config = dict(
    moe_layers=[1, 2, 3, 4, 5, 6, 7, 8, 9, 10, 11, 12, 13],
    router_score='sigmoid',
    balance_loss=0.00259,
    init_std_router=0.0114,
    norm_eps=1e-06,
    beta1=0.9,
    grad_clip=1.0,
    seq_len=512,
    train_tokens=456000000,
)
Below are experts of layer 6 (counted from 0) of a mixture-of-experts language model. Rows are named up (a neuron's input weights, with its number), down (a neuron's output weights, with its number) and show model dimensions 400-439. Each number is 128 + 32 x the weight over its row's rms, rounded and kept within 0 to 255. Numbers have three digits each.
Before each expert's rows: "comes after" lists some tokens at least twice as common just before its tokens as in all text. This comes from a sample of Wikipedia text that the model never trained on. Tokens count by the router's weight.

# expert 4
comes after: " 1", " 2", "–", " 3", ".", " 4"
up0:126139152085160141200123082155155092118132142139134147127130167156132139109120138115075166175104141150133137108101123125
down0:075076123056146135146167190146143161079118164136110099117150135143104142164142131147156156065127146108128133162107119085
up1:169133145127130121174144140140138117114143112114103128132154067059125132102134054145142113049162142076128179114115126078
down1:164132113104140104110086190138111085148112151104138118112138181113151157138157122104189156152158150133169176112140107095
up2:121092157109112120044141177102128142152110136180160112148145122134112147152061117101150098214076133133116116077120133124
down2:073155145126153085134143106138246132152182122090137162082115101184149103111167119120119106129123100073179133139198134223
up3:098097118140144130050170106180118128176089239170137113120135048109117160087154122106146146136119095070081166121093143078
down3:100045134155105084138107108151093108080150088151122144152117090069102155120091115101176055113111202157144167184085065121

# expert 13
comes after: "\n", " is", " in", " at", " University", " School"
up0:138112061152092129149119208107122152127145103069137137114102099181134137151084162207100117105098078121097080143149123144
down0:151155134137172104106132089142017093142121139166151145123087119183120152126138132126130150140111154138162078124165150173
up1:107149114155130091108113100100074150107176132163148165124122077135109196161139134062117092099108072076104147068121167123
down1:136156019127162091100045145152154142131107140160136108068128121137083116104089140190107114122147128090108072101157137132
up2:068154131099101099099161124107088136123149107187160131115114160086162110121160081113118137109137194162095148129146143149
down2:111087109120102146120112087096145126119130136150141155090121132154112159183123085079104067148163090109066177136183089125
up3:130202149172059099129113083082169086113079188135124151141086110114156243135147180107103129142115108125142136116122133179
down3:154119065161153133136098123127164099077119152122093150132113191153117102141143100145155126139125083109137097227090098167

# expert 3
comes after: " the", " a", " The", " his", "The", "al"
up0:128150173124055132109100148150056087140142140128120173095068087133141139118229115044112071113131124099086142115096113119
down0:143115157139161138078105112154059081135121124074088150132155125135146153106125124116102120120168148120125116075157127098
up1:103173122092111122096169191151173092147062120161076156102157114145130174072122150101163088163115083181101115108123089055
down1:061099157144119094174121182105125107160142119173085117142155137093125064138189114129150197119112130110086132070143174128
up2:151158139171084130099136116153077148122156101112126150140118123103148084100076040154131029089161139133165108135143119079
down2:123102105144099133138136122157136056133102143159162104100162153155111089155172123177133148133126112099180117018115148134
up3:112159136144089151132115137135156129194079096133104124114153142055105107116066101121106115096124183118085117147105136049
down3:129101117137155067094127151132133113066133081124126074169133144106093122103187151131219088055122125156193118142121092107

# expert 16
comes after: "=", ".", "\n\n", " |", "\n", ")"
up0:114181156095139136127159121141119129096099137133107129113115167149144185197180178090136162108101087149096129140119150170
down0:122109120109174063109105146142163136110157081091068083120091160188138146104175096142101178078159165128105126135143110077
up1:117102115109117111160136140146119148111086090154170108118150087119170093102218132161138115158131198134100151101185132168
down1:131102138150110149111090107133118105093096114100058091115121130107085204158130128119151136141113116161142109083142169117
up2:124107102126153133095148150143147121148193174115170139103138163161148069117065202131130079184103084118096123145139134081
down2:110170168168102174179114126095122127124133163138115131193108078128139117140186087161092128141143115122087117146107121088
up3:105123128132026125173114169103127141104087108138154134096075095082092115126189084149083147137122196111120128106154170153
down3:176145143115135160144116078119140089109105139155134052128162150129071120120071152113134149110107106145111116160149129138

# expert 8
comes after: "\n", "\n\n", "-", "  ", " during", "ho"
up0:132166103131125100126117134117172153173123169079140172156129161154143161113097115148149098119092128134117156093131189112
down0:144180101192119095134100148118179171190111039116122142124100103098126122143131116132134109119140130094135130131126095108
up1:113133134132144143144195135171055104159095104166113096094139145105093130127135106131134107150136137098127101149162102169
down1:094151090144125101166167131135092169119115108089157138116183095122192121134124061093135142134100167133106139131149118156
up2:078140103074156120101080172126100094097047100117133107119082132158161103092138234136177134150122125068108104038163156116
down2:154197137083167213115127191083160117129115132119098156151124180112095132178109097140148154158170102110084161137165115100
up3:123129103161094129158176141164134173082167090142110119101113127145085129136105132126097112173161109123121158112145182095
down3:109117152079145158130108160056139140165092126131202133090091118138088159137125108123125109230127160108085082127118128172

# expert 2
comes after: "-", "|", " (", "a", "o", "e"
up0:159076185127107049164115076109158116108124231149135140170160098152138135092140124142131116089134077120109100100135103083
down0:122128088088144150109161093103097094095189154131157125080142153147079161080126195147139147169127121111135116147134081107
up1:085092109122118172138148106154113100137194129125132090102141098190123157139150166090125105127114097170115180160125130166
down1:067131138128119140132137167127152111145108157137112081102132088095087051167107146114124084069116092189122177089095128156
up2:112141140143094180133112131137126147149081152151140113134138086145098099146111157146114114126142198152160135182145127151
down2:133144126111151120101114172164204117146155149091132081206116101133099139095119070052178158138120193149105079137119165137
up3:094165033128136150165081093147093177147161154092151083185094081161120069144157129077122073112099149116144091128137138197
down3:208117098071168156165177138116101099171123125200133147128147123151159138104174131143149140132112120111175108128073141154

# expert 1
comes after: " the", " in", "–", "19", " In", " 18"
up0:134129118080187074175108145112131135139094169126142122114037102107168098128107157180212101200110090116149140160130137158
down0:187127129063053093176115085152158136130132136139178117152132111160106126148176137100118153129054096203119170110097107081
up1:135159117132192136063091130135101136139154105164132148064153154170136152136078108079103155133147161157081180127137180150
down1:073114151144158136120079177099131107108146119073084166152122105157166114147130114213115133110096096144131104163126094150
up2:155209137119113110077142101146108173134136111145151118124112097085122088183177139155111113084128212083090131102115129147
down2:101154125190151070190162109141159145134148123096146120087068091130126190135154146133129149139107110093176105064124141163
up3:150207115055149113105171064136084158186206143083099117086143103093186217170166133107124135166091134143114186149117161129
down3:098192175133120140119142140142022147136147132136166105136169111176125075139134098080145188155080115186125096157117194137

# expert 15
comes after: " of", "'", " in", " the", " with", " to"
up0:129121091089067135093103142129163163100151141107130169153115077031094086094116175207133142175133127145134100038086107186
down0:179102183111076137112121176131109118106134073112076142138132131123117132126138106160122180144113131137077103157154119165
up1:129105144155144152145120153115159161104141130098162095146169147158105171147115157133116168155132094113168175097127127132
down1:134148153138145188101157102097206115175144121114125093095178105129138135136098134121107094119107139118166181166169108158
up2:095149040137138144119100111131109142037167180154125127164161080128113134135116109157137092152108117197171143152138154125
down2:166121178165104128150172131124121129121174142143187056093167170144135102065141120043129147146098134139123158110098117052
up3:109149154162155127098115076126145126190200158118128144123104090092173142105147152128166135139138141114212165176101130148
down3:077102195075136177153173148139057165115055146167115090100166145170083133149074151122139109101140158111137085110140079088

# expert 19
comes after: "=", "-", " =", " (", " on", ";"
up0:142143129096128137147136117101097180202107140130166175153101115159152158131202137095087098014109132124144118130107131211
down0:155166204180151088127124142125154125062141135095126065100105085139142106118134143074101149108173115133073123104129126179
up1:148152198120100110142142208107092178178143147130148118094113120121124062081075119160164140118150136104119176132130120121
down1:208109088093109110098118116169153161120126094161122114135128069141167064150119159164069141106132197148139145107134084147
up2:110116130081142129172149137148121072153082089180136168133145162092101183112135124127130147069161124110148070124158133188
down2:099137116128088109116113104100114137115110072108115198121038142089155128156168116126088091148138133176082122147158126185
up3:137170146086139167127067139190090166157116120164107138136065126094153105109084132124150142078137156129109096123108135135
down3:163162152146106157095122112128118132113105141125092127132138137132143076139167130128172099124110083146106145147087148157

# expert 14
comes after: "  ", ")", " 0", " —", "%", " 1"
up0:068136137084193159147126128139120062124064141127189123047120157137101127109117145124133136219109133149142109140111112116
down0:115118109071082121152139151154167127120113139120086117120132155137137095145109108131101144106158175075085172097089167154
up1:126156086110097129132169186113125104137147129126145126080131128161144134176142107048129117166124120094113100052097125131
down1:137163080142144092135118179100135129096117166121098112117151128175137130149145188083120128111154115172101064078113151103
up2:129102176117153126175164084128108125129090132118104135040106126167112139149106207147160144177129064085147157104168136155
down2:141111082120188149115111116112178126140120175159122098117110097117112123111210041171098129185149178123149100177126099104
up3:076110131116029164144174165152095103147075099153150125087120181133098084157089162139129137161128134106168143148119139125
down3:151135183133172088124145161131132102129135196141101113145159080156145149129116111148106107061054076190139141066206166103

# expert 0
comes after: " |", "|", " of", ":", ";", " 0"
up0:128116150119125108090079046168143141140123187072145201119144140080146094121150150116093092177123142149156202071159170128
down0:104150072123108134098146112153138134108090161164112127063133102107118136105134140177124172093182121158097105113179091180
up1:138092183120111117118143163114117148083145217112109095125153174119124108129165079122113133095117148114143129066162138130
down1:074136086144149088099152084114083086144208116200139117052105148176190119101122076154169087140140152153143109177150143101
up2:082128169158127130103149150092140120062113116179198153139126151152118116117153171094128100148173110136091168078114098140
down2:080161144101143128121175142165095114134161119100089077142133104051091161111114138088150140128086161098169165190164121130
up3:163140169185159128153121101157114095156097129161147168168075109165130118108059192097092127172144161170134159162080145174
down3:107139146133107107123169152161115128123104183126119141163087140112114092114166159143134110136145129202114082194135093167

# expert 12
comes after: "|", " |", ":", " by", " March", "°"
up0:101127116146096150095127232162121097177099124131135133128126150133089145167145146121109100056080066097131117117104110081
down0:136168104121102140173187117130116134175120080123182202079156157119111163172109144118176156129088111168127116134127176104
up1:188131121109132095133130092112115140111089093134136065114122025107131163153095095170193136143110093179120090092209114165
down1:177133084109143168113116189154100132119133108168119110090121132132133134192164074155123119130115143108164059164145106089
up2:118105039106099131107116095136143183072112157188106124148086139114131194119143162190130135080130138082217088115139110144
down2:108134115124143148155120161177174113131076180138121155124100063090138148118140078133161143145132183123170108150124116122
up3:131166121118137142091130113173130106122144131175155144100124088145096102178043150121135131136101047128173141131155194121
down3:101213109139124161133162180122158102097187050194137135140120039097117132124132121112062120124121114114123133069059132078

# expert 9
comes after: " and", ".", ",", "\n\n", " as", " that"
up0:155167195139147082160161108137137088172102184160127112126062120112127149095121137108119064090113155100151089113105162109
down0:138114090080115144121135188129124085130165119110120108168083158070125138142150200136162148114128151108108107138061138127
up1:137142138142099050136137084103070128143083132095089146114132059144116073158067209138178104113086151145101145087150155204
down1:168110071091150143150178111106120152138147154208095102144143117218045150168102138108124132126115153138118107190110166157
up2:104157125110139079146120126105154124109131073118175133122164140064106133130215081169110117128171107137107176162108142150
down2:090155148063190113075112172124143125130118149167160129094095127122112115100103144123125089058128114110136147153180095119
up3:106128057185187124160153138136153133151110112136122142139158182083095135133082124085116131156182157122143163140124135110
down3:078111135184156174140086102116099113159143153129155122089113119145170066194137142126105131149170123099122149104095121145